Weights of a small mixture-of-experts language model, trained from scratch on English Wikipedia: 11 layers, a variant of Muon for the experts.
Below are experts of layer 4 (counted from 0) of a mixture-of-experts language model. Rows are named router (the router's row for the expert), gate (a neuron's input weights, with its number), up (a neuron's input weights, with its number), down (a neuron's output weights, with its number) and show model dimensions 0-191. Each number is 500 + 25 x the weight over its row's rms, rounded and kept within 0 to 999. Numbers have three digits each.
After each expert's rows: a language model's description of what the expert responds to; "raises" lists some tokens whose logits its average output raises strongly, later layers aside. This comes from a sample of Wikipedia text that the model never trained on.

# expert 7
router:507500504478504488459482493494498525479499522530544495476532532500484469504546499511462515526519504472473513495460513481469500527473487492508504493524526528507493512529542508532490460519529547453508504510468529504476471437516547521500502509490510451446500503497510523506497521509489487479493523468530516501471540532538489504444504495479476524463479462471459489526482511508497516502531541480509508482529529477473467518459470529491490477537450482476527540484479466474520534465473443484486524539511507523476460534481507509497456499491556489502522494494472482505471496472505502454
gate9:520513515475508486482532471467458544543493544518530519500503450457512515515487534489505514530490480505476479525458488499515546501462483473512484493474535512494504488554457521538466493509484531498499517535491543488520490467509547562472525518539563507494493488472508494508530515500483435537497507490533517493518491505511485452456480493512531488459464478500486527476492496490454468494476504492500490514496491510533527501476498508448502477486517516496475498466527494482503453500480509484478538511500475494468500532509438496522547491549515521478483512495491532481541513492528492531
up9:453469488546544493496487502548510508513486506493478528502430446489492465471539456489482495496522530488471502490482518448506465468515503520516520472510464524473476472477475548527500556521501497524499525521512503531469526489508502484501519512461509504495452450448497503504476500552529471488493514491531472486518544484502513508480480508484494459495508509536484476542520497557518536505519515498497478527534490525514453530481506472560496473543545536513509521499508515499477486491532518521479518497521485539492483496504526491471524494474505476476512523491478526503495524478473522452
down9:503507515514494487500496442522502481479558472470481452480575530538539511465454501507496487480458500518503467535477516501491534510493500488528474537474516517546470496508488481472525480525526529504488468502472489445486506511541526508507491522510473464508491571544526484521497520465522512520488493465473510471467499490502525484466511459486519507501492449479515527477465532498518503486496470510540502500469527480502497465494445503481510483524467496485502493516519458549505509529468505487474500497493499494456488509539514472521493494482521480554507512516510538522516485549548486501
What it handles: Prepositions in, on, at, during, within before places and dates, especially sentence-initial In 2016; also "in" for inches in height listings.
raises: " and", ",", " the", ";"

# expert 22
router:479535536502542481489499505532492476501544547504492513491454494480484520462528485512529486504487493545506495496499497529526510513502463516536471459483481475477515525537448541530471504439500510507480451519506487503474488479513494515493493479528511541502462451482513508502446476524504501413448499487491473475510510565497508514495526481535512485484509502503524506508494530496481493502517482486526505474497501444507491512522472532476489514502510512555506507512537493491495519540547502484498512504531498470549441470532488468510453501479475500498492480509493503510558550508520495507
gate0:467502502517491510514497490492479555530517522475515516500489506459453517498486520493497519496551423487461488525493459525512479511549470502490519494483478477478480469471487519510480478512544498519484535511533488470473464478548484528460494542525472492492463500484520501460469496513463439486499485455519486440490513509497537515583502513488491510502475535499504495545518493491469505534532446516470532508458496525527483514503517526503510498499554518464518501511520452493504514530508492501478465487516510485466501550487499521510515505500498497520468491501553489481500491470481474493
up0:505480453500555510483524531522480467490491497469489530480510463479501498456494497501496511541489505503505493529533542535512425476482504478488518512522481527491477535490475524446493544488525495483482452480495489494507464535486471483490518481525544485553536532456481538488486493517479444500518517530547513458501546513517506500538481493508494483484530495480511477516500541441547525515496512521477487512508496515497512513458449551517481468474517457487537474512530520493517523466513529517466515524496539507495536487485505536461501516499497475469506483493494488494488492498517476463
down0:485505502474517513497458492470508480492514497427475512499494495527478491509519446498538521462526522514535511506538489514518517486515470502507473468516483503495477492501521522501476498473515487486500524488478501490474461496493496514516523485490463492498532510536515500501547488532495551479484438514527506511528551503541527521528517488501523509471450510539510479511518517482455528502491476467475522551532509505542496442470498454482461475515538469489490458513461475511464524514485518499449500530523489532488547526437525517536480470515525556517530495509498489534486498506467493507
What it handles: Hyphens inside compounds and names, such as call-out, write-in, Newton-John, and dashes starting list items in infoboxes and discographies.
raises: "K", "com", "S", "town", "D"

# expert 16
router:487524507516499491521579457490487527486508503491516478488479513488527467516506512479506534486538534502459551522468517505481487503447540512487493502455522466495471500503497528503522551527503536509523522505514490517484522478489475503469501461488500507508517515516551520541454495492480489445490521477523519508512459490476489523511476470485493495507476461518507478477469520503496477515488509519523444512452492552482502484507573499516494529520536520516527468471515494544465506447517494478486478473516477482482453447523503443504464485505510496491468456488515459492518522497518529502
gate1:469488543490489487481495485523502488516430511534441494504501482502511539477553525490456525508493526495552466498521490477476478464502479506472478511452494494518495468493505512515486508478510486480509509474537457488491479521547560477513447499496488478507505547496490496538477511534505482503513549481498515516510528519496497518538501503546492454518485507499506481466516509514457500522485510486535532520523509528498446461537535488455519531498476529499482501507524518471464536486509465492482468557516515528505494477514424502505494486477467498485475472548513494477491510494538528510
up1:491538502458539482483481454589522482508484520504500544469543506474524523468492548506519482511481536470491484484483515540495503501503494514497515501519477476491536494485491531505514496532540508515484507477549517497495485537496488499451477498472528472508485516512501515507509462477531529486473498489547504499556485477484519448481501508492487495522524499521486467440504474534476484474500517477500442494498533481540502516477477471483556494493474501531493526509462471470513514451469506530523527520531497507497470484545482485494440530473487465521492471531534481488533501491529494502
down1:498525505441484484500465482538491516525497513494460475496474501519543495477467518487472505508484473515489488491503519459515503484513497497461544523502483541492485487512526524472537485520490517482476541474502476426535500528520500491518447510495478494437554437520493507527460489479539495524510500520457490482492521489540563476483493516483498501516519510518525468509581519521502483503499475480516570525499455493519499501510487489476481567500509517535530516524515514481513521487507523533491503478496510461513457493484508512491531492477491486468466491489500539481483497533501474514
What it handles: Attributive adjectives like national, original, professional, own, Chief, and word-final pieces completing words, as in nonlinear, eerie, cousin.
raises: ",", ":", " and", ";", "ly", "."

# expert 32
router:487496480487507514470470544492478496492506522463487458514514499497510473460481455509532497504552502518523500480505448524512478491471479476520470510508536492522486523468512534507485484468472526467471515482508489460543501504513502493487517520494502535497456477471475502508509494505517522513516468493482489490499488507478474510494503525522517507447493454552501485533545487504526566433474487500519471509510506504528497524496529493541511502453532465525476481513460517522528510522452439513487520525457532523474480541506483571492519513465502519493471523464474504534503496547500491544
gate0:495486514516531498535526496462497466507502532485508525495532467521517501495515483480511499507503478528534526436495491497486477508519543472480529519519511521550488499533461516535537463502481462479496513505469477500481508487452514476487513493466489496519526517485502510479525486493471533477507488495466428474509495486488457485567458533518465532496467506511480511514472469502511520497489469464484525524510433536482485471498508495539500517506512478484507506463520445522519496512526485503529469529493528477464491523530431500533501512519505431487467495509492497495501516531457510551
up0:560512468475531486520547510479495483557503472472494530536498489490517513494514482529506508475459485498472480485489484533511523493458486453450459522530470504520527525516457503515524476555510471521493509464474542490487474533450521479486486524499538452504516523467497551493538510552486538533510511520492529492552521492494555493486483557503520495501483504442545462503468492459491530492494540505474490497518477476517501472461470499505487497523509520491481485506460472471494503463467506491500532472526486493533483523485518505489501494515512461488530522504503490506474511497523482519
down0:487516480508447457524514474532510493500540490521495499485493540519514482538495516524500480484496540529520501481505508514489503469544547542502536487462495506527493498461553446493475488481511512473509488505555493498522555490513505484505500469516485515498503452519496518518476468467508469496512497438482467504468489495542478527512507449484474553508519435487468513496508518494494512510493492486525541464474494507481502489557538539433519512523538479512499488497520506481517486544513493471496508516505491521449492514494450515512458509514468492477534505456518496541519506546492514494
What it handles: Inner and final pieces of foreign surnames, Latin taxon names and non-English words, such as -nis, -ski, -idae, -us, and Thai letters.
raises: "ft", "il", " few"

# expert 19
router:495519530491507478515499503536459475520488484464528510506495510509508528504512435486506537550477479519526503467549445487521501478500457478498451532523519512527462460456476517522505484507499512448494521495513471514531475490492491534529461483473539509464477473444475517488472477517509488548486498459535506510494522479524484527449471449504499480475529517506471489490507514496542494446494472477526523480497478505518508519488480509511522491490462536537464459540502524496513454518495519503485524469488484511459531509480442530516532473527527494509489511491493514535476493519517518513
gate1:555532553485514507517465512499482505505514484465451523497484569507507495500481486500532509489496542514447531502473522511529498532491501531525492455482503496481490463497506517505502498452516517477481492512504514532520479501527497485457514498454479526470486468463451490526515479503454472479553492524517513469493537499482511471482518454503531479472452520486494532518518526551481525492509457503495466547514497500446484487480502530493499511526510490498510463497454509487539504461514516516486499476517567506475464495500516508504521522487500514501497560475530501476456491463512451508
up1:501490474531499518470479495506523476500538503545523491501517506518493509469512520517505535501490499475539505515497477492557480508507458460446531507505542455519495526523477511449518528539508473496500495499533522529480459473523480451543525494499515522530514487508488522479553519487480493492516492508462522499505537522539513491502529496511469486501537474462480491535520554517517476516525516508465486489474528489516501515468457472464493515550534503406471517477548488487524475467453513472526521489485522497466498527504501486532481492503482533478502500519521552523486522509520481496
down1:521485510494496507498503531495461483538498487504475514482427480479501489513485491521455561508482487513516512468479514504486451512496458513477423495454536546462500503506491544532497497479426493485448534515515482469523495481509528525508482522468530479491476471529513513481469473501511508480513506549528515498505544529490460477508481504476472496512485543512526494479494515461498531496501531525510477582533499498492506532545498562529502494470467501536493493473512508484516505478493516460479536489531497488547525479502497527490506501514503521530513503518498520493488477477476488513
What it handles: Names of states, countries, cities and counties after in, of, New or United, such as California, York, London, Ireland.
raises: " from", " with", ".", "'"

# expert 17
router:504517528544476483513535515479500536493505488519466511511492472523527481557537497531515513514476523489489509510502512520489502528455517520490539490471523488490525478499543520514497508482500490510533487444515513473491464483454475495534499567495541475527492513524501526564502523501513518477504481477514516448522503537465497511498537457518521523553510474484484511489452494532495530484466443495506482440509498519546463512486511498501515522487484478478506505563481491504455500487526513486448508476526488477494504476476501497496483504541478496504470492460552558517512519491510543496
gate0:519444518522486477503529536492481464491501489535473527482504507447491507515493497479476504490491481533514555489473513508475468506500508483479457499446496481479517463454517514488525547517484503509499498505475502500487491461512479524498517463499496512487461515514484473505511499490537551482498466493546566521509490535460488485521502537499458508543479488458495513491449486493443512471522508532507514518490524478486516476550505519516483497525471508495494523520467465549514522499490519471474503523499404493511466486497492444545497532484500551497543497487508488466503489483509493490
up0:550482522451459513490503513499499505455497482530479508508467514460464478488522559521507486501470480494502471482553479518494519527500479509555511499481524526553478557498459473557469457500503497508482498488565478490511522517509489504566498492556554490509498508504493545508527518482531470505497476514512480493467492487516464520460531502478496499524510532495516507531527522503515500489495532519499476522505489494494511464498467553507492468494490530474521499500461497462501531433477506521497466496523529528517529538499488439494530505498502467489530515501489521490473480524519481493
down0:524545535516536515503457512511508492502498500465475439514515505494528525532489517490514529484464532479510496591444534537497520455494491511496496472477486516446546485492475474498515511483547486477483506520489488536458511492486499494463496528507503495471514507494513488532503492537453536474498490511506527450505487532502468566521495506522497509460566463494470503480499469508505516469496478467526478488521499518516525488468512510470476484518517491535525478470492521494531476456511516479485504512496504507458479491484508569513491511476506520485499553524492492530481464528483488490
What it handles: Pipe characters opening new table rows, plus location and time nouns after "the", such as family, city, island, East.
raises: " ", ",", "s"

# expert 20
router:490541512509526478485449490484475504488516493522497498505507512569496465525482494484459475523472481448483518528492476516463512530495519527469525448525500497477495529503475493514477477527530545499526519493486493487516529518505531495498509460533500488501530502490510492517537489526493492509484490528458480503478469533516536524522497459529470478476480506462452486489525494520500521511484502530469475443477550476535520533473477509516568514497516509506517513477537467455461489535506472441489526486509520535506453515485514503467503516512512564510488515492476528442495492493542498498
gate1:532516453533465508529460512545508523482480528510495529489477442485519545478495555477510548530483521485471491495471489504479517481516537488527533457519513432493518520525477463484537519492544508470498476502481518483476535507501542509490486447509516536537488452495503528512509493497506473470514442505539495511510487491495527500505491482487500531495516487478518475491462493508491530510463473469524492496486487532497514496481503529506494509488477514485476458512471473479452510479527456528494502520558486509516534539531510526503509515468514514470446485495439499499532523526512474524
up1:496522494474489534505498505538490447490477519512507502478465510530488525509476493506503545516476486483442512520494443519509520474521549523484477492516458521518533513512483528497476459524471469572523524513468493495560475487493485482493533520495520506515501486475497433493510461553498521531506472531450505511522497504487534478485451493524462481505507495497517536474525480490512483547497497513487465507536488554504522494528477500525486498501523537468472488563512484517525492498484517485519479450492511438516503508541463515495506512524512527476482513457518473521492478515480490528
down1:493505498458538529477485483500533481462546498497510539527488504500539505486515499540488525528464527488515494530503513485462500577527489528475453480485516505480493521470514462481516499486481514497468495513496489515455502472504544531515438523504475521513462524539478535482542536478488450497520493502550449500520448493483483484514507506440501523498492537468454476505534538493477505488504536467513527496524478488514493494484519488474484498472531537500521485485502477495497527534502535559466520484526464492479519536525483503496484466473507522498518514507489484526499460494557502499
What it handles: Opening parentheses and quotation marks after means or a name, as in means "tall, Mel Ramos (1935, plus to before verbs.
raises: " ", " in", "s", " ("

# expert 14
router:508519535490491512467494496486525513476552473487481484518498520534481484549514522499514530514512474506512476501547492493478471515460562500457504492538473520539486499504519506548488468516498514489497524475488552519510490524514516556466504517507496539517500519520493508476535460518476476470489498481481502491509481528513531532545549486454594471488501471525517460489499512470479526518500472519454506471556525539482500480477467498483500496500534505486498523497507510479506528523485485485488466546446534470503541469506486494521512549529530479506476518497493514504506515511490492454
gate0:542509484498516509545540529520478507512542505442470476485473494439430485499516544501496482512448464506536492506473526498456519485505519522514503522489492534474517496502469473504488505476516435495503479510504485518493466519532514496506543506511471524506526519518495493483522506505508494487520512540512511533497501496546490523511513509499520492522485509479475458520495489521477481516513515493510452531520509503486514524537503515504510524457540514526494495520560487551523554488488466502467449536473534495490520505465523489532454476436516531522509493512487528545510515517539456490
up0:519484524496489505515476507479502471497495509528468465458496481525509532471535499527506502504491490505486492539516448502460527504531518463555518504444449528487498479557498540540513496512478461495441499499521516479485523497513516537504509466489508483512476532523493524487510523551501488479478506470533436533503527566492476510485513500494502476508496521507511514459523481483474517481537537499515531495507457500493543476509502492497526510556474507507495496475519510501503449559497516488513496457519524479522530556501505497495492474525510471500457505488442513495506481458506508555
down0:474520505518488525513429533507518467471505520483505489513515451510507513526467503503479494495520499446501488526512511531515542523463547539543500477494524489522462506489506526435468506517486521504526511519517531478497512518493496528490497510488519480496538493500558504507527476496503478531526467518484545508518589497488524469453469506504482477481491500514497501503451501481510503540489459492500513528490478477517485508479496456530448491499486459478520485474514502464480485455466546532556502523500538492452518541477487486478482525502508505472493460514474494514498533508502534467
What it handles: Single capital letters and initials starting abbreviations or species names, such as S., R, FT, plus the prepositions for, at, by.
raises: "ix", "far", "coming"

# expert 25
router:516457496468493488476455470582529508506543454441501532484452503480502508488502477499498523497478500484491496477531499502502517482485495511529506473518504496506504527455530410509458511515518502492485508481503536550508441498515516492462493508539479499512499491486451528486477492561513495512478488509482508515461504497511499521543493539490521516494504527507505500539498509461513519526528503503484544473475498526493530517503511469464483498512465482481492454501512545523530485497492461508495487473487515510504477469506525518496512496503515557517501562558489513487508444473498463511
gate0:543464526489498515531542516488514531487507520458481510510553509497533502507527497504414529522481495474513492477467555514513476502531498497512524514474514508490522529536446504507499523488525511512509480514479482471479519498445538490486472500507519453470516517485417472515526467479506522488507497491529519445515484510505506523511533529480518441482545506503461506546511515464477491498506510482496466506537498524510523508532433489501503513571485516502527432499475482517508491523521501508503496487522519499544527490474489502480521520482492500467524518514476509472509496523497479500
up0:523508485488504500519501482549501538462516520516482492511483457518497449517486503536527500480497488508499512482538474472572510449499498509499505475501536493463518508497512507516526514507501510518510502546484543531461513475553484483531472476497486499482492503523492460468494516489498471530450540492532545478529477512448492454520499498500499470494549499495503484495456516527526533502488504527532548489498556490483492488509538570491506494473475469538478509482475504481535460479486530485482501529544457490489507479527482478555502488509447498527485532531494500471487493513510539520
down0:540519549497484522505544537496524491521502468525527481449526488477522486466538487485502493501454521501525477519492516481492489476480471479482503537495502517531512473556474463498456511496495489476536484476505483518517467487512522535464506513481445498522507518481478511518501480510480517480531496518475464502508437523520489511477509515519490492493499470463474479498542546476518483531530500438484474507481503529528511539500474450510488524535471489498530478517523504529515480507523559499536535472507559451480508522450510502476509488473499518479527524464493507551539487498497462519
What it handles: Commas, semicolons and closing brackets that end a clause or phrase in running prose, as in "In The Paris Review," and "injured,".
raises: " though", " while", " but", " although"

# expert 2
router:525492514505491523466505515537518439490550437509502523513491490496485528481444502512461500477476500501496502465499495499487543501506477500514509481528528523461516508504528465517471503490475522457512469501519469494494513541486486516476504509499491518491490503479505530497444444515499524508528451528546466502480456486489485540489445485531519564492475511510535512501483478494521521516492495503496513537510515511481506472482518465478527506501512516500457467492523472552519535531523482510520463498516545533533508523492492515478511492512523470539492503549490531519557468534543502558
gate8:516517496509501496480486526465498527517493507507559513485475487502513479484435501502478497513544527486484506479520507494485498504501444480478556511469492510549490511465510514487526500472517528490519503535510525495498498507506495456479514472508533530451535556522513531480455484483545451496526516506501494504524516522525479495459498509495491474511496505550519492495426494487468490510461505512470464493551490524499475524487536429472457484521510495473485512523488499511480517493519550543498493517510525481482519450505501485528553538458506532486506488527471523532514514542507531473
up8:505512538476561483566484487519519509486533513425507486502498469534472502513468473478488477519535508491441482507469549486459544499506479491520494469494478508518498445468488518454523459494518543500487507491509488503499455529537558464520497507482495497485494519508489533470533467535510500516529504506470505488494506489469507492510526480465490522512519448485532480520516532495476489507487484457529456501483506488517521537520513529517493474491521519508535492492511520509466519496456523455482493525541504498470496493493542513468499491508516490514490490533521533513548576486500487498
down8:493505474521490495497515485490480511501495479475517499503487501529508480493512453504484503511567504527501475521504470526515513502475464501528501520478482522518494517471488498525533515505525485481480500543485501524521467513502487524492474503504524508494508536521498515511501518468467475504472503495527510487514511553512455494493531447502488467513468499550534515528462478437434496520457530568538477486482523521508487495515494460494461484506550482475481516513500533537436472514509519512496501490434486476503520448454521498531504500494497548467525531540501529458466513527466522464
What it handles: Periods closing sentences, especially in plot summaries and narrative prose, plus the line breaks after them, heading markers (==, ===) and apostrophes.
raises: "\n", " The", " In", " This", " It", " As"

# expert 15
router:495461521515505536507493493509488516523495463522475515497491544493459515508475498533550501469482509498458516469523465539525482486499468535502453479487448518456513484467483456489507516517535502520534453523504470514549478502536507482506536502499499499466462486538491519507486549518476468550461497488504484506489534470538489462463499545509525488467491528503498512510491460472522525543532514491516517500513496528516522513461452501498434506485500465501534479502494499492507485501477479456462475504554517480514466510526471565515506526470503499536530499493488502514490487523465497501
gate0:534491540532480509526482511497514518483553502495517515510514489493543517522523539477490533493499553489498522485493490506505512509489519500492497478520472514492491498463526504505498490546435514483539463502508503524526490503519497514480536506513523474483481507459515530573508541522514470498482492480516488505492529520490495544463523486475498506507460508527514554529465477473528476488484493528495524470506495477487524528481506459527472513468451517510538493511460514461477478499487485476498536383519473537450498498531490476505537510531489513464455521498502482496520515481520531490
up0:514526539483477489534481510508497531471551496483527540421492490463513493504523504537468523512477490458482522498452487503507539443499526497516480491485486499483501474488533525508480496510493475515465455497510484492528527470480486464484524522521462462518484492465523491480490446512508486505513530503556468499510500493502481515530544486519519458508482486463511485491493523481502483481489516442497536471497478488516503514496482520524502506522506502475516519535547521537484511469504513530509506479506523445493434467478465467476494492541465484469517492451533538516488484443504506469
down0:475477495517458481492490500494500478471459485535469504542511483457444446519533500457474489525502470520509472468541482496476485525498449525526520515509506500497544524501502492479484504527528504502500518476487530495506518504463510520562479476531486481488498472497479438498506554510493511492510458489456559488521494511500516503494443500498504516448498527550551496462488489536472532474504477491485517523519470535501495505510517493469478474532545485521492531484507467481503468502533507493498511543485465487490555488529486514498527545513519525479511525529499525497525499544513508542
What it handles: Closing parentheses and quotation marks ending names, titles and dates, plus relative pronouns which, who, that and sentence-starting This, The, It.
raises: " in", " if", " when", " with", " for", " while"

# expert 27
router:494523456513505516530477500475494470479467540496484492483538504518519456498486472474470480501561473477550499507497518501517481492515501487455558481466470489516511473513491487484494523464501477447490537527497504506495480469478499462516500489493510480468478547561486508529474518523498495470504530503519476482531517493502510452497540504488513439522491491495504477467550511444525456506500498535499496524485415517511511486515470507515524470503503456519504495487534523525426521504542531503508510519499467505494536513504478518468478496500464480461504512469480500500532541485500489505
gate1:500518549479474469501503513485480465489520503521538498506502493563502491488464479521494512495539499480516495506518507509542507468481513544473524475497437528531526481500465461488472511480451572480451502529482509483472478518529502503505516460477504485517575484443498487494491496476543513526498503454503508483468485521490503540508471508521516520498502536487490470482497511463476453494495544479508480491541510525479480530456546508444517462516501520495499480487514487532528522463482541466490518481506449543521477524495498498522498504471491470494490485527529490470499503514499500532
up1:475508483488494494518472506486499519523487507509450487524498507461505453503535483490495512506481497574487509510488467479488498492460496470496478505496524533497461507496529525537525487481566476506532512471507527529487454489494504490495489522555537495551494502493501480519502508497511520475457515446463481508482481525479520452554498461458526520514453518528527510479506487533528590508503501529509468500500509502519524486526516475530538525481496491477528537510523507488509506490521452529493523516515504469525501480474539495508524478464447491491500469459518468528483544478469486513
down1:553544543515488481493482511492472473520496500525492462496512516521492492487486475486471467521448489486453509512469477467520507489507534490473503495511510553480514511475459484494476513523523486539495546471504519451480504480481474532518488462476484523494513489505518463512529450506476486497532517502472564503485492468514460494504527490453510525527536472478515505498487553504542519480518499493492464457468529513505476499506490509464532563480445518501520485548511516478495547525498534526519512502481509499540470466506479459472529507516535499509498537478522482500522497482553522481
What it handles: Short words opening table cells or list entries (Yes, US, Loss, 1–1), nationality and color adjectives, and foreign-name word pieces.
raises: ".", ",", " in", ":", ";", " and"

# expert 23
router:492515500471478516476505495492507490554525534526458498524478485454497466505492512493498480498482460512525490541465496443496499533523476494497523492511471529529528517467563511508472519524487476476520509506503535480486489548503496424532529510516468481522540530503491536498505547504490532486497458520485501479519446533479511466481506502510443469492498529511498514493527456527469470510493499513483551479485551544491497520468499467495486512516497475521496517483538479452469510521469495495479495500475533521486528506486534518554457502471475500508507519481484508462524525499544502537
gate0:509527536483518518500480486533488523484524526497506544511466505474518483537532525495474442511522451496508496498503524478498485444545507486458514472530512484484478520549504519523497486464483524508479518497546483477501478492509557534501478542521514490476513495511493533454490493521530458479448524472520461515496501533507438523522476516482572528514510489518491460501519486528509551522504488489492502516521529492492521501488510491546497466476520490502542480490473481480506500488482484478505481499528498508496543544558555487503484483457533491470470525493497484496499486545484505450
up0:481515528522464502458493454515529502527504459500488474463512511512502535548489494476520529534487496526496485503519474511471495563482444514522442545500513507517496512434519477474484520488549493474504505535488511530524513468503477478497519491492517475517504529505508497509513510515498501512531491503495526455507523492502571459509539538530473499495491518471497512486503497506508508488534501468517512517510483485539510472502519521409484527535549512515484485534531516486498498500526530508552487533457476467511489485505477485469549516514515523510523475485512517547486507456539526513
down0:477520459559535497551484508492531499520542463466484504467501513471484463472494514498501519561538518507516473454484489490541514461492498470482515494525477516524493525479537516530536493494497473471501499476528524539487479502474463499483513530485548533488520495531472473514508468484552487456480559513527509461527527468508516481460500496511504474436488462503472515511495512474510512509475516495482520520500506480519456516518456542491514480505526534520513492517515476483512462524504481511535515500518483473484494499540445522496466498473505489516513508465557495480500515513491443489
What it handles: Line breaks ending list items, table rows and paragraphs, plus section header markers == and infobox field labels like Website, Genre.
raises: "|", "===", "-", "\n", "==", "In"

# expert 12
router:527500511537492534504543469532503518552504490556467507463471467484522524488537476490477486496506493455531498533484514504512521467527489521499506490524503518509514512492458501473503503506531500476520473505521492545477490486462425474498473456546511507478480484491485483496495506515523467475521529482553475494561467514538510514487492496481533482518534477472470549503451467522497530514488510472440483509468546479490468506520499472489494499463486535506560549499532492476508489529503482498499494524498488506487507503538476475477515490484455524504516522517533498463464476484506544507
gate0:505502489512499488482499502481504493506517485514501466555446486543532527504457494499497497519476536534501551487475498498518514465527511485497461476535481491475517490484484492506515492482494507459488493478493500489515514535527465502469511492515469474508523501495500514444570483520512483485519474529515575487530463471491470507455501524468516518512539539500515522517525487466444484505477528556449507506487499504497544534489473441507511533522507534485529511505476520515483484514508493490467476499507545497456508537491500487513450542501518497510553494485535509566509496510545504483
up0:489493477479517496565511509493464522516513493462490530489504518486531524504564521516546474526484478480537491480504518488500491499511506489468522506482492500521482507453467524498508498448481541496444482462486465495399482519535509476507488520483461519524498493483511504503471465469541490517508488490457486472468484489476524477445521484452514481474478528505487526521487481505534538488509457467498482493505494475497516498521518502497542489508504558499505449485510486543502527472479485483511488493477504497518520483507497497454515530526446482519493517501515441479521477487505554499
down0:505510499519496489480465516498501512459449463516485484512453501492502502552516504474477552472459493465495519468497513499451466501545501488483519469518494454499479474501533507511511508511501493489464483513477529520499504454477498521505515501526504493494534504497474496454511462490456531473493516512527524525516459488545528514487477461492539491490488495530496548519483489529533486525494522507509492519490498450483464521504503537460491492503476512498485516580473532507481503499520473463544528503483522499491471479494533516497502542478508567497565484478549529511536527461475461500
What it handles: Prepositions of, to, into, among after fraction or part words like quarter of, half of, due to, plus pipe separators in score tables.
raises: " his", " her", " the", " him", " what", " them"

# expert 38
router:467483515505504483465509497499521464524516544519515485484470521502504530533490512521447506493502499469504505489492492506489513503543499551507579478542458509545526521507540490542482541470474547480531498542504529525485501493518507486527450485489515477497545486505496468509492489492507477478499495487491488500531524500474517509463469512510534536529469449470541553498496472466476541515511530453504466484531470504504491505471518503490507457503544509553502526498528486475501512471509468496539496510484508530525518483458499449531468496493540454514495533502475482465528469499503509510
gate8:473453481511505460509483476512475513526500525474497496486501452503490493503495511494473468520503538484516505541501497486536539481494512471523477491522492504502513517517510500471450526482529528552458494526479500482463451500520483484500430437526480473450499559487522480491514498525497515455495522514491472517546521470490526503504495474502512513446485492488513518477475536507517496520452534473541514472471499456479493473542503540505515528531435504480533499470516484524510497510490507501486497522495479471521490508494514529499514522525531474519465497499497529491472447436496470459
up8:519505495470534471525483474499471506545536517497510510513554511499516479474489501521440486528522501501505503534532513500551476482472514484519497473553486491526511496522469469541509503494503527506494554466496493505468521503524515496507517500506482510495496558481471522468492522513544486457504519500490485475490476511484498495516482472485479468444467466469466459546499533533468558502517535521488470503491487529480505521529505509470505493512497545513519536520498560524477534482510523504486479483495475431500500465478466486492506514501509455520442518496483545482535549505480472497
down8:493485512484497487488554466498529503514474524502504490497473506511477541542464502499540569427509564502453450490543529494485534474530522495495449467492492487465496503472463516494472489540473479526516505471509487503534506525489519484473513520486536512514511485534470485485473484511470526497512506521512514473493486507472514475485500507500512512569526514491503501506510491490511520497533467531500527460480498523480504529459512511451489509490502498542488434495526439517511488483499539478495489522473505549508496491503540490498447495534479480495498481545504507474543471495524531478
What it handles: Colons after infobox field labels, such as Formation:, Designer:, Edited by:, plus pipes after dates or years in match and filmography tables.
raises: "-", "=", " the"

# expert 9
router:496509480526495525486509513467488473459481511500483509507509552506491478492489556489512472465522511443500495553471533508499498480513521482480519498521484459505501487529481476518503471491510542465551554502515537460489519478527499541471524474469548547517505499496513484487498472471490522468514485502536547484509516537496504464475525459509467508515552512482479489480529487517491479480526529487500474528498526528453489496519484491567501475517499485456529535493495484466481518535510502468482483564494508457505530550508516526493484457467498493473471485460483505539511527521516494523
gate0:524525506483532532546538522479499460509498552457544506531513468499502481485486487473491523498519511490501483492506499512508442527481494544504519540522516470469516521487491484474506487497548504490508508522487479508510490525488540496501499481469486539486495523490536475428526503510465525500535524502436503494432487471502530481475460483566471502501489510457499476523520491512486513468488499440507454512503462524541517482467458511507526521516495494499479492478509527492463466479530522495491558513506505501473528509507474543484490532511542512502483494493455503504494539504530456506
up0:497491497486537468516456533571519556503525499499525503491514523515497481492504528487484510555443494479493494442497522526468529500539521447488463453515500496520466488486501497540483535501452535520515518480527519478492482464474513524442528541488452479519480518490434509501512520505514451495495480507493516474519507503481526512542456509499479491499477479521504483454463496517499473547501518514474500455526508555541481537480500499495549488503501490515482518503498499500495525541504458527504485511463521494534511535486518451517513500522501538522497482492511494512518504501483483504
down0:521463473499488517506544518524536503487536486556479528466474490502501501500470490487459486507509514528489492519445490519475527482499500483489478440495476522445495488482530489455517540498505503468445503531421499458534477476486476487527505531491502518494536534525521495485473480486502517442461537461525500483523496501496485461491511474511481465543541517521490509505521483517504520521526495492514499529536515526518510469468497556513497513502536498539535487511467514530494522495490498502509431487484527497541483520502489498525495450540515465507484525506479508484513513548499535491
What it handles: First pieces of words split into sub-tokens, stray spaces in tables and tracklists, and odd byte pieces, such as sp-lendens, a-synchronous, N-alchik.
raises: ".", "s", ",", " and", "sen", "ed"